Experts of a small language model: 9 layers, a shared expert of 192 neurons.
Below are experts of layer 3 (counted from 0) of a mixture-of-experts language model. Rows are named router (the router's row for the expert), down (a neuron's output weights, with its number) and show model dimensions 0-159. Each number is 200 + 40 x the weight over its row's rms, rounded and kept within 0 to 999.
Before each expert's rows: a language model's description of what the expert responds to. This comes from a sample of Wikipedia text that the model never trained on.

# expert 11
Later pieces of split common words (step-pe, categ-or-ize, cl-ient-ele, differ-ences), plus opening parentheses, %, than, per, km, mi.
router,196,133,211,212,188,231,310,202,176,152,166,133,218,211,158,183,228,205,204,176,182,275,178,243,111,172,266,213,159,237,218,226,149,158,190,332,241,177,202,267,186,205,223,208,243,132,208,210,176,155,190,202,251,185,205,183,178,142,139,221,237,160,194,185,211,269,217,214,249,219,179,183,249,177,222,191,127,168,199,177,181,202,193,168,165,180,188,132,155,179,180,217,234,227,182,182,173,81,249,190,190,200,171,242,186,168,192,148,212,183,209,165,232,182,227,305,261,150,267,214,245,213,217,158,237,194,193,224,269,130,162,185,175,140,212,233,160,225,248,187,218,192,211,215,122,183,125,220,262,157,187,193,241,244,244,215,255,114,227,172
down0,192,259,241,243,214,250,168,160,209,211,219,175,245,184,237,206,178,207,141,176,189,199,225,200,153,196,286,221,279,186,213,97,201,251,228,228,153,243,266,135,224,201,121,158,217,202,240,190,114,166,149,224,172,161,165,240,81,261,236,213,214,236,165,185,239,248,239,284,226,148,226,143,128,237,189,211,174,229,137,205,191,155,180,186,130,218,214,129,172,191,208,183,159,167,218,184,118,212,168,204,267,211,164,211,232,282,189,185,167,252,229,206,209,258,190,157,240,162,157,216,227,184,212,188,159,269,132,198,238,185,185,239,183,176,209,230,197,210,170,145,167,268,214,182,211,233,239,252,134,201,200,244,273,238,210,217,263,170,191,181

# expert 0
Short letter-pair pieces inside proper names, often foreign personal or place names, such as Jic-he-ng, Ric-he-y, Hap-o-el.
router,241,83,173,216,204,203,256,215,180,226,188,179,196,170,207,197,235,186,181,199,177,245,220,230,212,184,234,158,162,184,231,153,115,201,136,361,173,188,183,243,175,192,218,262,170,144,196,175,216,109,152,192,214,196,208,143,227,198,178,230,217,197,239,231,243,191,189,156,157,262,193,182,233,192,182,213,177,143,184,218,231,160,157,199,160,217,209,177,189,163,202,228,270,208,158,220,168,27,289,210,234,200,193,227,211,187,172,177,232,215,180,175,247,211,196,240,208,201,217,239,164,201,214,149,227,162,223,204,203,157,230,181,252,202,193,220,145,235,210,219,193,241,235,209,149,184,149,158,238,225,185,258,257,274,222,205,335,194,166,126
down0,202,158,215,233,260,178,228,255,217,255,206,179,193,153,216,259,184,240,178,234,224,171,198,254,196,184,255,210,213,131,176,130,246,180,142,211,172,162,220,184,266,258,221,174,217,166,151,204,196,170,154,136,291,206,149,145,187,238,155,216,252,190,224,194,203,269,239,194,213,220,214,211,173,222,175,227,197,256,191,179,309,174,166,151,231,181,264,215,184,232,203,145,203,157,227,169,135,244,160,203,178,287,178,168,161,220,223,218,208,240,204,220,201,228,239,176,122,158,239,191,118,256,238,205,137,151,159,204,195,183,223,236,249,234,216,199,196,174,239,194,205,174,269,142,191,265,204,167,131,249,77,179,166,270,192,168,109,238,162,145

# expert 7
Inner word fragments in scientific and place names (colonoscopy, Somalia, glycoprotein), plus and, commas, including, such as in lists.
router,203,41,226,177,178,187,284,219,142,152,170,165,174,144,164,200,223,236,201,179,212,223,143,203,185,221,176,211,215,176,232,220,148,164,174,305,222,176,227,253,185,135,206,286,230,185,147,183,219,172,208,151,197,215,232,210,193,139,157,219,230,159,257,231,309,161,215,142,207,162,176,264,237,214,204,203,155,202,246,178,233,177,166,206,180,156,193,188,144,186,159,209,216,215,164,181,160,96,271,190,241,202,184,243,173,191,205,247,184,204,236,195,233,221,224,226,187,223,178,151,246,240,245,216,193,165,224,219,181,148,125,119,199,215,245,207,154,147,239,190,170,221,290,154,206,233,142,245,277,166,172,208,234,271,196,201,249,148,191,176
down0,205,269,192,188,285,234,259,179,189,140,206,157,244,181,244,194,223,154,194,182,197,270,152,194,192,169,191,236,179,211,200,216,125,177,175,144,263,182,198,192,242,205,249,133,213,168,242,178,310,238,152,250,241,158,251,225,226,275,161,237,171,129,157,226,171,240,204,173,157,140,179,232,178,248,193,167,272,165,190,196,228,223,310,179,161,224,157,203,194,149,229,222,210,213,184,202,216,211,194,249,200,139,206,219,251,247,197,239,284,219,178,151,196,269,229,243,148,229,140,219,142,146,176,205,163,113,124,195,199,228,171,243,131,174,284,224,168,256,181,226,206,178,183,169,170,168,158,186,267,198,210,179,174,156,162,189,231,218,220,128

# expert 4
Word-final suffix pieces completing nouns and adjectives, such as completion, demolition, manuscript, retirement; also stray digit pieces inside years.
router,238,102,187,204,138,246,192,227,209,159,153,206,174,191,154,236,265,165,136,200,195,242,176,244,158,148,185,252,178,234,223,163,187,149,169,332,175,223,197,313,194,194,235,241,205,190,156,141,197,167,197,109,253,157,156,168,208,164,145,240,253,199,230,227,264,264,220,146,248,221,180,182,198,175,209,189,188,183,228,157,255,233,190,240,184,175,206,128,142,170,182,198,191,211,182,187,170,139,241,127,195,243,163,240,215,185,240,193,255,197,206,122,206,179,191,278,259,210,223,251,196,216,167,200,179,193,233,278,199,181,156,176,202,167,172,180,139,208,236,192,192,203,229,193,202,160,206,210,185,185,197,224,279,249,202,143,332,146,172,182
down0,224,187,206,177,135,186,123,195,293,231,171,178,171,184,202,140,135,175,152,124,277,228,243,201,201,210,273,140,253,234,161,175,216,171,244,243,189,194,181,153,170,199,188,166,216,244,239,143,163,180,231,211,209,259,156,184,169,246,185,183,250,179,142,201,161,209,202,290,125,204,209,194,236,161,156,160,213,205,212,228,177,223,158,214,154,145,188,233,188,195,264,249,265,194,201,243,216,190,153,217,209,182,208,149,141,220,212,224,279,272,251,208,156,252,221,272,149,139,219,239,225,119,223,253,211,170,154,280,213,170,142,226,151,204,202,225,218,216,238,169,237,189,150,203,165,252,283,172,180,138,251,207,156,194,222,184,308,188,216,223